config.yaml
router_score: "softmax"
vocab_size: 16384
max_grad_norm: 1.0
train_tokens: 312900000
Below are experts of layer 8 (counted from 0) of a mixture-of-experts language model. Rows are named router (the router's row for the expert) and show model dimensions 0-255. Each number is 500 + 40 x the weight over its row's rms, rounded and kept within 0 to 999. Numbers have three digits each.
After each expert's rows: "comes after" lists some tokens at least twice as common just before its tokens as in all text. This comes from a sample of Wikipedia text that the model never trained on. Tokens count by the router's weight.

# expert 23
router:554519531479440500508496491496563521431500495424522466483462502528510540514604523458472565473534447531498487470474501425546527479461453487563561485571503501493498529494433519417504433461480501501571471476456490499468478474464485500524534511553452443527478511537494507530524462539518530491437460477439542496413441460486442504507422436461492462564474523501467486479485471560479512514495483521461535507514543527530496559533505525544527520536584549484465493540482523612528468567488456548575474533419612510488562549501506525559456500561463556499544496485527529437495423461528518547499453445550495478458500520506506561511477436477508505487466518482446473519505440563476521472386420409572493511458506566559529482526532518509529519520477501490530530559405519514485426495486463
comes after: " the", " The", "'s", " a", " his", "The"

# expert 100
router:549502449537500440430483539568555544560513573506456465493426506509458511497531546490483467503558456492485508505533473536530558512516481451492580475555565554517499519495418517509457451512491535471540496551482504583544493524461530500471505538476513472505540528455456515466562503462466505500465434519503541453474521465590527483572532534493526491478517453484567529527530502509523393448498506518462490511476443531453473475464481396530480547490408452511526484478507527411573498539494493494531522542488461480456519449478518549491542448459538488557532518527561516537426511441523452432456408511494499471463499462490560534527536498532400430490545423463485462369498510496406587527472512481446489506482452470431484469473477472499453489465415466528549466501529518478489507478545477
comes after: ",", " such", " is", " are", " and", " of"

# expert 117
router:525552545470531487487446557516549488543545523479498579490470549476503488503507464454492494495562528585422496506544489511518533527470499504482453556639514563507493563447513503516569488461503550547488565466505420459507466459486563567552529428508536497455493515459493503483573490497555484517426421524466547568490497490547511567472451511498507515460456551478468501555550520527482552472506505459442444575498561561556535470501470468474477553562448480527445484535516476520556490516487485527477536440550499396429494523496458501566530554533487481437558437446437530511501518525489500440430510516448538440500447448516475502457495444522508457435423520562516513437565459442442488510443530437496506502481472515468448480562547497498515470507465531488544501514546491565563468513524513
comes after: ",", " well", ")", "s", " rather", "\""

# expert 108
router:496505501525581432505513509553509452453439495490457546466540566500485490471468473523564454491440538472521529503487462514534528541468533405560565553453516513482496471436516448488492473531445467594461505569445500479494514561499448459474469455445507512447497519531446514464546562515521470473440538469519467517536534546486535517584504512516472502493506521449497471481559435563537533490460468516482503503575458512504459532489526540499452498447594479450544523508552549494527557454509456480524460512453612496487487587518523474480459491539511499546532492554516531515445628475498560489525530413443528569504474495469478463532556481552506499521438581602444488572566470488478545492479470476488460507431532508520497449480450540565533531459485562474508467495548436461498429535498531
comes after: " |\n", "\n", "===\n\n", " Team", " Year", " Candidate"

# expert 11
router:513535557450554525478462515459528448509553469413507439523444535448574480486477488436506519513492542520488476496520460578466551507467455515526461567531499462511499540489487457494549513518439533532494502468509513430478513454479533592517482463429530558519556446455513496497493484494506516404488496501446519554482491554593515493477447506520453558475525525544496494522496539540495522442510454479436488520555480542522529417516484490475563548470417465518479533494521493509528527552533549515549549511551511460447478493436422460505545477542503531436517460460520495547503473519559486479487543517442501479455463497432464527483399530545533493472491501563495533533567450487488528444497485421575557443509445437459476464474519463566552433469469525424544459435572475586530418438550533
comes after: "\n", " on", "20", "19", " |\n", " in"

# expert 33
router:538533496502480588498464524453470462542582547415514484485433521456574413456527439450527474495550544499463463447518437587502516519510454472511518563548523507466454526464550490528572530496492538530465490452496514446471475479519540580503512435413511559529506439474552549510457512516517500419426492449455493556465486512589470545486434509507507524472488493514498525518519483574496579449479523487418435571538433533482541466505469483480569561484494456503438544478527466535531506484524545501547546444556548449480469524496481467478491477559474462438540463466517487524531538516520509497478533533471554455498460484419466554466423513545529432463440545586502502526544452456497498484513520460558524458443463449475505471487525479492547471499489542439506515471512469568548454491552566
comes after: " |", "\n\n", "20", " name", " is", " Species"

# expert 64
router:508490471576448515485474553499498557409446515522494561537475482496536458530459431490511517585438519534517441479516541464526458483472574510449523441442523505529507557474501528530527483440492472501528435512491449498502487455512490588495508502549459528557531465504475545521494448497478536518515506506539522496521462502593469517492517491468562484429405431484563519439475488536488448457550504574534462372559440490503493491523505482502572523500500503416486486477437485535488460471446499516479526532481492524613510486481569544541458450554578564507456512485506472489520552510501456452489578405515462460428466566567551535559533570496471524557482481493499496439490510576453459484546477527519437560494591482547431466493494473489452500539503484528503503462494540498446520442500509
comes after: " of", " in", " to", " on", ".", " by"

# expert 12
router:466556474541468484421563527492477521453421526548526485508517466468589470466457486484459504532553478480559478473529531494575534465463519442537534431476480477511514509496550461557531469413473482544488539507493444612460523537539520569545509528520493599493515501544446567462476530544533507483542518543520509490470422464545470487478522503479523462514484465475440544468546519545521474488485549567588490400517463454460447547538477437452541500550509501439491480568484507509446418554481456519501418491468472532499538488512563548532494481485463493502539545503425440529436493480554512486450579528534483500531534542509482565505532513478484511536461433458555504555494518602448498535559524483539503528526509544581457552543502462491497494541526491432519436469436489476479576512528555
comes after: " of", " in", " at", " for", " to", " with"

# expert 74
router:480525578512556510476548532581510527398507483514464427514570549547507489451458442519473560539546533534520459531423520508505504478449536538439483519499474537566553462487559441435486556551475521509481554530497499492542478509528544519494511447439541553462447517467536439426486468448525459439599466425540531541453493543533525486535526514496530473489472598543569447464508542466479459464560514473480520485490526518515455519554512527546496505491514482468438482544512585515513493513510453537542508522497484578478595449481505520475506481483526498462514475501426531564584523538519456589502469536477561501498492434455490536527549491514488444570513520544424481523449529438484457516524553416483447534503429441456461557513494467440507519540499442506532584498537484512517516528468535
comes after: " St", " L", " W", " st", " B", " D"

# expert 85
router:502485498497545500460496474469478446519538454540448561506590495565468475423545551534534510485522426482532496469498550453522500505479557571496520454443447550495575541524497464567462512456508562449582500474491459491550524416457503451508535517519504437481438561531501494521458505465472507405493506454514484540495551512502477558423483468461521472447479535578447495570514538488561505489522446523425535452410469497500513481468507549525494509478555554430477484533495486499477412510505448427479560517498544466514554469468470484536521546467522512502486545515504499489507549514557474447460395543586514575505443455507497400442471475420498511507553463424470517579463482524468488506504509488477490484489575487492487397486512455455514485437467562530472466532527512464537487460443486
comes after: " |", ":", ";", "|", " on", " –"

# expert 97
router:445535550635381464444534576488469496457512531468516524427512519513528499508529420535466433469562510530475488445500522527532457514516558530500534501543502448518449554522502597559505493472519489481393490504523571455570465506545420428460486572566552535437513503516542476506533486498513503480496528491543544474526481483480462430433490526416551520509536522525473565499513479522466514501497532460493457555510536557445472484482551418481503510492552460513459520516489493490500452437476487501431515438548539401436472507527404530508438449502473495393536468494505480487552486489527458561545505464485487563504441491466454557554515524532466538508531521438488479490462490537439550505496504510520577430510416480553524523506512480512504439551504538505516492486536463512514524487488493
comes after: ".\n\n", "\n", " |\n\n", "\n\n", "==\n", ")\n"

# expert 15
router:552478498509450473524564456552489564433418471527463498532480533465477469525457495429532446485557484505460434577516493482492470518581463484460492489419540504493410433482564467485498476490448498462491482540510543484473418518472497412530558476495534493577498522478530451464494469459454457422512447571422497437445490513485471426502545510496466468526501466483416479483495512473517561466474493476476543510529431531516545495468412503499514465473569516545551513537515554413529487491503562554555458565512520512505432444470494444474548526489518535541492467471475472498508439484484489504542465471467501386496485444438528515552521462475450425444490518496525505525427429456549561515540485477536541469579522492560516510493512511507471531570511581480497541511516574433511531536554505
comes after: " ", " (", " −", " +", "10", "11"

# expert 8
router:520454511520599519493525490448531429552463564472411487504481540510472561490514560459480526536550523476497524509471500446476490499445474486388500474547499452515592491524466532519542452540512525513495495534437500448532444499534524449503471517544546453536463517515519510549524429567484542514492487448567436512459521479531492504559487551614449461488465516532520457530463532475464573520576547505525514490495463438433445541476494478507468460527525460451446474564513513543457484475502505463491549506455479511503482561472532502536450538543496497484478480485466472398524425505545470511502355431546517494536514517497588481545503441487436487494430521422463462523485491476444491458420470498516502572543473541526434506424482595527537550482518526529501449509448508476479486531465477
comes after: " was", " is", " were", " be", " are", " been"

# expert 89
router:525529435510514500549410496526453482532527507519478479508500476497488531443497518524526534480463498513586505504472475497511558484458459539477619492502512548525464554519526535556560507472525470612439463482467489479507494457460521496519505466490601541545496537515510511480514514511434509490478539436537472518534500405458529469478563520477541473542480489534488516600478561471468462465540470518489512563536419452529477479547537568461544483474519513485491438480466537519465508519539518507481527523495508590546531488505499499556517449540545506538500455497557493497433499498493507494442396458510526463485441563429464411503459471511480472505482494520416569503505466497509584503524525481511442461469420498550461461587523434481612507468409609492527470476444511550479572511569510
comes after: " ", " (", " /", " in", "°N", "–"

# expert 32
router:425549489520470482552530511527505512512453567559551520555427543513519516547516538494514433495446533482528428536494475491553433499572491542513455574502493517505512507485568514606613464515463533451464449449488490464490529471452545569495579469557520453416463530507446451509530500470529480507508487507479532516485495527582507459539502491544549581490474463479454465437512541501467570519466468532481507544478477483508502420468512462517518537518450542549481571418540502482483508501502552513437529534513476554482436454539467463566529451439569496516513498445499540438480524453549510573436549485494562473467435446481526439544558502546534504524476524513529466472571560553489482486474542530491470515563569435519532470506482488527546485484555586554491539456442521458568509493472527
comes after: " his", " of", " for", " and", " with", " in"

# expert 6
router:544534493506511566508504492573580543495448547473541442530535507489484460554455516449509464475475518535438545558491533490472475487554506500504542446586550482486548536401458470435454472520556592510455520471544476536500491406545452477491548561499469536446501575500484532513496577550462478488467466499526503475521530498425455494569526497483424479469493500439552488566502501523554460545559554457471441548476525430566496468473430581537506539547534584492530537452465526519484493481518477493541435453491482489473499538513474494548520549422493462499566531542479556496493571523489569521542546546487477456492554468497510540518556518476555497481532430524504561511563461489427468567478488532466492569506465566504452463585480516509493567478527483515481454563486539526450531540462471
comes after: ",", " He", " he", " It", " and", " was"

# expert 18
router:493459498561529414526529490568546453476484496505515463529494496441429514501487434503506500403600496491550472481555566518508512506518433531483496521505538539441500513507417483531513468499457493498481529588564505483452497471451507445463560476479509472526451606481478570476595455452466426560511553524499563445522593528520475445518522489486522525477474471440479489492494475531513466500460502490389552555467449486498533565480496436507465500496560547510573495520513506493514442488449449429475568578479538537461460471509509522515431541436511493627532481477515530479494466527542516510488435439538463460529480478443516466500493462473514455463517503441491512517503499479519466575491568472528461506562458511502542471450455560468432524517510555447537543498541476495520571500567476
comes after: " ", " (", "00", "10", " $", " number"

# expert 69
router:516568490501479502507548604499549464527478543493463425453545503435516501470421503487470446426476492448488534468443526539543551473543499515478505512506436482522456495498528511490505520494538461481507475550470519493577421513506495536470500554479489471514567516510512569508473518442597536526452494491599517554433453470439514507437478504533513529464496429556534450409522556465486524504525524542465480514562502536551521461539475466523575492496419447543430486478529543447491562518551582492449526472558573509439507515485473476490480480501527513543502514461504455532563450451458526526471509588538506518476486459483506496544531408536557520475474537554481485483520484467421499566410484412491515535489491457548404448495492419508563573472522502457477529493522476491431556481495492
comes after: " ", " JPL", "%", "0", " |\n", ")"

# expert 66
router:564504444481486542504572487450567515548397463536542530472454515539534555554471536548512435495460474495466496470494520454520519544474496528492448443489497449545522519453509547582554459456613532495497489542540591529546461514492535516478462495548469426457474484518448574461457468558449455476451462483471509512468534521520464590461530476489533522448506471388549538439509456533489558558507473504543502507407495560532493564502522465530480521498502494486512484497522456442481443481558514480464511533470487458489468483440504550516448481525559521519467521496473499435503520519477530518395438491496509461536518498456599527516495532468489575515547475495490556440476514457579481560441573504466511521547553475518499431475394500527540475453508518540455468498472504457538551431498531
comes after: " a", " the", " an", " and", " of", " most"

# expert 75
router:553539538544540523508452543450468488508596499395522543488457510506512434453523493441488472509518526464460449475498468581488514537496472473507495557591546491465441545471504492512550502498432558526465484480493464453465482525514517569549461443467555545564556464533498517574513487503568504405491500479430459572460474560555530563481506476472512542457456472579494514488543492575506544454466461520479444534485428513479549457508522494501564574433469447552480483499518474502539522514474550518540562520531558429520496480544422463496493466536516521443562448503494416510509471515471507468491564504464552439544440395461459565495482524512565443493464480542526522504487449479537514522469447440493484487500507429483494488459523512533501434507507532458528514460519495578520416443541540
comes after: " the", "'s", " this", " The", " his", "The"

# expert 125
router:539497507537508452474572517481597511598544477526541494494482542467439517481466580439472452495480523516539563535545499502493466506506477539446493518540475541491452510436512478482575397560460456459447463516439446412477549541508589474515543535474474497538451482462470438534449530460599511454469476538420529537540515525494550479519523579519442482503504454449538513517520505477514586431532506484493542486526522556506435534475508464447522535448503543510498489570547469525466461523525506528498566460503513517516482540518455529475440522499550453508444473480508412494492543480464531468549561530526520501502498445418452465504495470499447407447468458466522446531502449483476453505522566460494487451492478497515506514451516497578569518450450431537441491537437535540443472419491508
comes after: " was", " as", " also", " he", " his", " who"

# expert 43
router:489577457549579541426514504499497499504419436492479511445485497571531494567476547472464522502466526546498504482524480540583450522577583504533489452501467505517524455508511526551497519512508471500478529583578602483536450508487459475530508452454530448498469551493455525544483511509439461495480568491509445434414503513511477571485463398513463495502539460492522517476548489499585470446514533537525443508510539493497484537571511441511573543484500540472458522520420525432489514392562566521546485525467519455507461512501547553468552477463521541462471507417502490442504536481525499463512539520531480542527556551481525531498507505509462487483479487513549425468524575521512516528517501480564525471516533463397495485467447567483482528548596481528484428444554562464563546547508507
comes after: " the", " of", " in", ":", " de", "-"

# expert 126
router:536540514518547511524464550473542446535558495449509489505438485447536496447508490419550497490537524474480457501511439576467540560477427471531458548558521518486489515499523461568575503532504569561463475495506503426505468529532527553535519445416517592509529456466532535523510479482532496411479523499457511594474496568592504530480495525520495524436532486528492478508525484541476533460458510511445428596515507548484546443509470463500551586447474467477428539485518483529503544554475517484496552451560501459482472483439429445475511515536489485466527435503488476521504476504490501536490540538466557435456419469416456547466433520596549443484453510568525516543554475468491533462471491476562525433471496434485531498551548485545553463513456497453510508467514457551518468480577563
comes after: " ", "–", " |", "19", ".", "20"

# expert 101
router:572425484468444453479599448500506548523528503495468550487462468511502461540490498485544441486565488497543529495559558472445521518598437541477475571456512523505529508496473511514530450496450485515510551503533544564450440534581510509449507532535516515488482535540465533556511538508418446549575525484529509536489511498424454481480481495470518487509545479468446464454534529480534531538521497528493458446425487524502476567496511463475529574532558506527505520540565505487452560535416488489459536566528432551578543467481540515470549447494470479571555416484510528470495461552467541518513483489493474537512525449461529497483568474495516514443531515489516478547590507470433427524509577522535423528512422465528573491441509514475499544457466445499542538485524435419455575555440458
comes after: ".", "–", " ", ":", "-", "/"

# expert 2
router:507440437462560504471520426473445453580502430572436472538553516572483564489500540520553458525536468501474495450502425513541437539479493543530483448522453516452545545499467568483549464472486490542508446500555540529567458494539547570427480545500516453432434502588510407466517492433506525549463390463565538483510557516557538526511478548501536489475509457506462523498520444466491534482492471530484493453498479468457464529458421514468487450490503529496572426516517556452437477560565536483523544510506534491478488462508484599490574486462453501522515489521533556437495527517478503475441479489498530411469452440496496493558492450468528549448505510513483546439555493499549450474518530460524490501463502549477555495529466551481518427494530512469477429516455485505572479547557470
comes after: " the", " a", "|", "'s", " first", " Men"

# expert 37
router:462445526497519474482541469493518525503470499458540450603493500522466423566493461537497486481417461534441517571540533520577472432498544497561478460441496505535549504587517514473458438417468489487508429502498541535435508508487538458502542546508497425501508479543493490479457538464462467523534531488498472528475461504465450545498530484458540539483555466486533499493448466462541482454556450516480473539512542542511498497444472452481522545510517527469579552497509523537522504551484459489563475543479530582467560547434447489530554524441596598536478445513528483429560506450472539442502432498466415508476575528462491475494417538440562581564524527518520464510510472450468529448523408533489506560540486514454497533502467459499535495563534552522541467508480566523492543465449560
comes after: "-", "\n", "″W", " •", "″E", "\n\n"

# expert 127
router:445530453596457537422454462529459526528475560478526494472470479489502574463446531428546501502486475558547505456469494469519531529528534472481451484481594485528455460564492520455495530576537454500500553529527507550537423579401520479501403537472520470424548528544589514428554461479586430526541491493525475528492459452548467473509575482483482449494511555485473489492458453486440421484455454504569519464523551393537564468491542537492451487476513474555504442479497525509485529484481524513556486448505488520495453507533564505479398515400536521534508513472501414533486553508444482485456417458545489581487459532532539528553459477482548468490508480485541500557475520523510515467519503529471469491483486519515519561518515475489528568581486488539475517498530473533451486487526514
comes after: " ", "|", "–", " (", " In", "In"

# expert 83
router:563525473479548493500489480455531478551540460450461470531474560519507440394522556477510509510543515532431402459518494588522513519477513378491477490514522483533470507493541465553558539500444472553528474500507486454443452415519545515546514410481462523488562517451501500566461510530567526413447463404420513551487533589545478521503415479501532512448498454497442480509478502551466538495485555462441474512528481517565551453544522507519456481422534457517460540554505505504492502439539519548495505430480494436513480540522462470479515501516456450418537522440496472500506566493519495508476536506434584473474474497438481526414462506499524441494428524483490546508502477436535514545468531484513536478457517415457470506539533484488525455487506528421534496470570461557518517462543517
comes after: " |", ";", "%;", " /", "7", " —;"

# expert 115
router:502548497524518474542472487421470429531547485481439471529471586437509520525526513516524488450513466511473539499510510493527555504436432512565535513548498462454502526527478559475518492442557485531429437480419518406488483478545520468483459482451501521486428472485525481520449435425475526575550562441515484528497487533531513498490428544475404490514431504471496524473462494443482486484479441524490588499527515545501475527508481478444442491516506518439510451458479560404461460478581475546520524465528473502449577471502540470395540438527566489524517487425592488586506471481490459497493496542488478524496432496504514501563528508548516481396532452472533488543507436523505503553521467510536555452524513515431527496490474499464569490477517555568507555442570510532507454578459475
comes after: " the", " in", " was", " a", " is", " north"

# expert 62
router:479443481478449499548500500474458476489550485495481536527517532464549504537500539526559483486453532549484533496464493466531497569540523463526477532433447496477446497568530489490482570482450499513558536511427622542470434477517498500502519485543475463503473433498484450590493454476533484461569492543539499481468577449427592469540481491507563493539527537421527527538535465562511529473452499461401497365549546512522466458509468580500478488420500519523525495469550474487521505476511433507474499421547541447593488514521515524505562497531506483548483459451500544502422533462477393501550538531453499531551509485531440509510513457496544484450432535445548539511553538471544490501514448546480445501502433454462423477439507526446543514483503507470500445517525540493512562535495562
comes after: " |", "\\", " \\", "^{", "}", "{"

# expert 67
router:489541560505483492442397504484517489570441523574553503512463448509573562595520481544533510534485513492454509470530471539522504557473530467467383536489501512512471529467415425444477450535480478549476472461455459576528546504463461429494469504493575479508451511483496457466551535530455521518531512454558537456551487504409519459496501451501526502541558515440491494477488519471539555525503469518469546592487513479522539460519517478464414429500514479508490510450527505539543493563451543526570418506511462468492485524524438508488484411501477575451510498488496484516504524480471530522411488509529536534453559453578642481454480480486504527480486453406484529495508502540513500512526423531562569480484451458466504550513460510491535504507438486490486503474516461522443447419480490
comes after: " |\n", "\n", ")\n", ".\n", "\"\n", "-"

# expert 73
router:520533518492551526497424496478542462536563505415538500490436498440551513471518469488530505513548534507496462489504464589441506490516437508523507543534539558467446544528554435500586530542460549553448500448493486439492496517508556561512491438441533557498537470496494502513469481494542498419457497453508501554506492553582559525493438527514522500459532505539454530499512495508456523443506494441433466555543463580498532456506477504512554580478458514499479534478524489463505549521519565518544536513558541425470468469489433451541510463531484500447514439494520480526540529482522503532453561530446548458486440491433458534476450513667561470469451498531532525529542494455540572463463519460543510460444479408439453484525539498534527442484456493414486524477556506568519465471538538
comes after: "|", ",", "-", " in", " |", " In"

# expert 60
router:481497513435522506532514489496495521507448495590461490514522517507440446449601435538555558553479475471529566476450477486511538577448492506477479447513499500482505472535439560537489472533448528468534494535467519514454549512511445468512509500486525499610506469453549490521559505480531579531509502480556459538597527499492497549548466544499513460539511453519547456424463555426512555476530443530530460368446462417440509573472475601536536452445462492465519549507560464496518502532519546522428523513476501430475599420482422489480512512477431541513492494500526469466487508485476509513459460454467509500530535527486514508471490474443562553524487527462517495506526472523507444452533523452506524521490454551571435534462558449480472520530481504511447459507404486558483536444452482
comes after: "-", "==", "Personal", "|", ":", "Scientific"

# expert 80
router:505528515582555513492437488542538482488401544534466564534511475468517531531542463547511521525416535452581474569493471463521552499522530499488461445463507491554457549522525493511545489482476458426420450501476421538504565414479447603520532475592489494520495478424507535510538475574444525528474529450560526525485453430551484537517496523529567481553475560477462432432498471526455505492489516467537557479477462519461502494445496455532506519504528586477502487484481522504470507483488514464477443551468459549568548486512567502489547508540530501566506504542530562467513481480476551525493558419525485536468474492490525471545477531503496510495569436459519508500516601510525456503507566492502497565556594494497498491479518566585563526569584463505432481523572500445496529516474500
comes after: " of", " in", ".", " on", " for", " \""

# expert 55
router:480509470528553477453431520440506484513487493516473455440530507495499467414481451489533554486472444480492514502502457517444562568505419559526573493499523422495565498605564533493492518462550458439432484497482476515458463569516459447484492465556536526489517559476471471526436432470511542570467446484456537497559508465429517485455512451500548520480532554409481557509512502483505457444526432499507426501528461491490573541510538533437448486495475566487564479556550517488492507498551481432493523531539450496443518489497482537436525520497559510432469549511560538433432451555574463459534485528498489439522526472625481441489459517478538481506528540568477451532512525563469506497581463495447489464517541504465503472436546545504442502535538555498482491489554489505470453522537450
comes after: ".", ".\n\n", " released", " more", " end", "===\n"

# expert 81
router:521554511562509543489562529505513566460513439534544538498527511463493465581485515551517525423463524502506469582581450491472463451471506595387474483544466530472482488525529459421535527536495509487447512491446474471477536456555554455553520419405536509444470439536501534413550565470530437499451483444470477495491497498483573453494527478501489512440489511576516465512481428444529449537454583441476543481493440499488463551503509538453521475523481454441501556483519499527519490499540517458508525505446455475493511507512472423530475545530585437491508500529573469461513472542493462464443541485550584504487448555534502507544534473527566441485501524503466450516479555559516508433476524563453509415501510481473532475459483416473509443538517515447448420503509510508499479462482532
comes after: " (", " the", " \"", " a", " and", " was"

# expert 77
router:460546504467440450523546477504480550524443470492490487502483461471439545562473493538466482520450527518523479583479450483473515567500514517473491489540494451494475525486469510511489523492543403492521482513524545543506512467524504465486466544492563582450511474437461469454491472487563536515554532451522471438557477499465425538519584535514456552587516482523486524434482527520476488460456483486509584440538507540584471508525486472566481505499546545470518509556504530526548569519517537495469539486472473487587496443478535441574465431572564503534495511527531485507563463517531432456485441423444435476581507443512528526551490440429583537503557464569530485523540480515520507511432569457530570509486423516465512480509543532591513519541501422450494533426510451500535524516416505
comes after: "20", "19", "18", "–", "17", "16"

# expert 31
router:542525576570523484482506443511530494470429594536521488527454490452484521515473536562513521614553439524475500475448423502459525534527441548507513529424464522483484489515491451443484502530430502489487467548426506507565554592566459425497507516416424478492522483496502463487502456513492522544409445560461436482548504506525524476482514477473539503531416493499446506445478555500486516562463484545505450515538525536441488447597499574488537555508428489516471545508503506548501516496472495467417513447512545452493483545459585501525446453511505547507543496500502507496520518511455530464540588465456535506548506520537475583563456518527515479471474492446487516477539501442533542522503431507527485435518531487509498474551505556564506577525540392498540488486539429506536531450468534
comes after: "\n", " |\n", ")", " MPC", " km", ")\n"

# expert 36
router:490495526531492488538538476405581486427449519485517453492470566522464552446508545504449501474548471539545493503533437534465516414491488529506463476489509517456549501424430558456518509543408501534550458482466531485472516494509506452540559500491537460480515480541548493560536483574545550438544565505575469488488501469524531538511589516497512478456467465498471472551516537478492487452527462513571546476490472501503499507544537461525444458523543421415518547535454499526439520496542424488434578506468461473527489485548547529527480545481536474519568523436485589464552493487475457413557482522479474530495475463457570533461483528499473547538464541551550517561419545533497490483413471505552527481509523561523473556597534490406458547504474510467449540554487489517506487545431538
comes after: " was", " to", " were", " he", " be", " and"

# expert 118
router:579558536533531535534425537508488455543565498434539450490455526420526471463487458442554489492541543485505460509503452547456548561464422536500494544524514551487486506492489477522561544518485542543433513501469508440471503487507538581528540429416542561500512445485532509552435510520535526409480500463485497576447483513598539537484483502529518593432554519532486496496477485530501556457478511521466467539483411546463512443509455454500570542479464459519476516478500461558507536543460502463498538459543533473463485502476470441509548497554449468427559442463490461544524537500498506518474593506468530446466475473434449546516421512572540461446458491585496494539543455494516499474476503485565483462476490418448504486502541486539583486480458500499503519433526469584522491500559542
comes after: ".", " of", ",", " that", " to", " for"

# expert 9
router:496524502462517536556467432574510441541468577441465485532584394536477542509494473533488557498443511505494451475519435520486480512578599479528445466432468478496462501498500485489470468561476543514448514500492480481471491549487567462492541453544510475592468604444535536473471551485503508590524537570479444478520489524496521532545463465586512537516459464517525514540501508502504496574526436491509550449450433498525458502514579505510444455564563534473496478508505472433490495477485473603459491554495518489497510544408492535535521439534504508509476478515443463387535456483498534570491460500520453464469476505507492541515471504493524502543437563558457504528389481545539503465516580519530484480495533543546519537485508501501474546534528490569484471565543467516408498546504507
comes after: ":", "-", " of", " (", "|", " by"

# expert 90
router:493462434537528545538475485487480520564427437512482533497483522548535505497544586471514481480555537480474483445477432523506553579464497556429487538517506457493548516497494596539473458514486462493569446521498542431434513467428485492499495588513516509569491502520457468495522446539509496480542450431475434522532511510533486525447488512500455562465492552378468498597421612433494519545445503449531481535486454523475508502497519546600494439471463457475505511499523461508526526462497473475463472474495501593475495479525510549471500467464555488527435561516419478460500489468581469523521413478542505514536484536484559449522520484500456558523486530552441552431490448472518489485452439509499494520452524534456492488457497469536476586548569502526515523576528541481494453512473445
comes after: " to", " he", " and", " also", " He", " who"

# expert 25
router:555527549499501536526455507487533435501572484407556556451477524457557487468486471456542508511547546513472465479477457599439510522497441504521497550550518491459501539527503462505539516495483578539435490505494490446514500518513556567523508425396497589537515466460516520468470499448538533444460500434488546570521509524567463535449448504530519516435489516538469516506551516557493566457504535461444430545518475526474541447517457466486528537448438478550450509472529451543526565503492507523497510482535496418455475483493448412526555486534534486444542457505501547539485484506508472505462551524459533429479450489393479504500475504628500458432478487569522515503572439496442508488459498466534515449418486447477477469458551460533545479487484491418492491454548468561517498481542546
comes after: ".", " ", ":", "0", " keyboards", " between"

# expert 22
router:572574481491496478563471504468517511446484525557453506432475619525521545452471472509503502496542485538507561478501541549472529506613572491483530472527477476517428575561500475469481483503511444470530616492389553549487425455496475505634420465466473531518440534475526536532480434508557454432499454486488495526484504523559467509487485483470497455445531545447510496514516507491527479486485537485482531479504473468449472479471495483516505580503447559467464529466487468544467540411495532443490505535524485494462500462499457520488507439410434424423549450555503484508546517498485430513437536485493526520483502531474423452506490501520468472449507449463415454466488500473515505493584528534541435439501461502521507533436460522529531483457440572483500502490449522495483478442508468
comes after: ",", " in", " the", " February", " September", " January"

# expert 87
router:467428542530537475512510516571414485513480568561567478475455460517492496593529512463482470523527450496520532482535555481589441456525492478556546496449441491524552505493509415527495477456562526435527548501487531556453449531474523442509481498517520486529527489479494460506506526510484487548448536431482434489444548484549542461536483550478461434471481494466583483464519491488463454526524538530515509486529496533481517462530553515544458520507502497468497460464436517424562534520489607430519456505512431522507532457431564511504454521489543429487498520519538566448576485501491409453465439432518481550520510512583507532462599515492487513442515467488477452503475470461572504484500505466525483505476469541515461491462548568481563473476475465467567496533489439423594572496577445
comes after: " the", " (", " \"", "==", " and", "-"

# expert 1
router:544513546545536510522461514432502484506573509460492511506473533462510445406517453453480497466565566536472424452522496585466525515491463496524515573533533528497464545509526473494544519478474562536428530523488531445467503509521543567508501441412477570531499446465528544495443533520567534438433498481487527559480510517531487567481490489513424466434479514534458528488528471551486535461502491492490429570506451570481532436503459443477575538485450442548458475528475490563524545561485535577500496466572543457523447489477448455511586464551468460469522446462490508534500544516540509503472523544468547441495454476401454505520431533575534466441493493603498519509528454492511515453497502471511486475454442437460466498488541495534544471503483519447506490511511419603558475490552509
comes after: " ", "°N", "wood", "=", " M", " S"

# expert 78
router:463491607435469528457435490497470519498492475541500476469416446469495533495591519484559512473531423430470506521466565459503542447510494392533515455508567492475483484467457447501488481479454545472487479505529463498488538495467515512470479483546525463572467499500525512468561463525459552495484581581561486480442461487497472500560461495532454502558462558497448507465435434501514488537553482484545513505468535439515453531439443562461458551487468487529478523555515468491502465541547549528522504560408551468470510532514421514466530479472482575463503485569522528474509478500429567501539405546517494429514477474495529518490475493465482536475523407433454492488486493511612523476501565515541547540545523430488506445520512530560501463517499468496493543540484440487430524423513396
comes after: " the", " The", " a", "'s", "The", " his"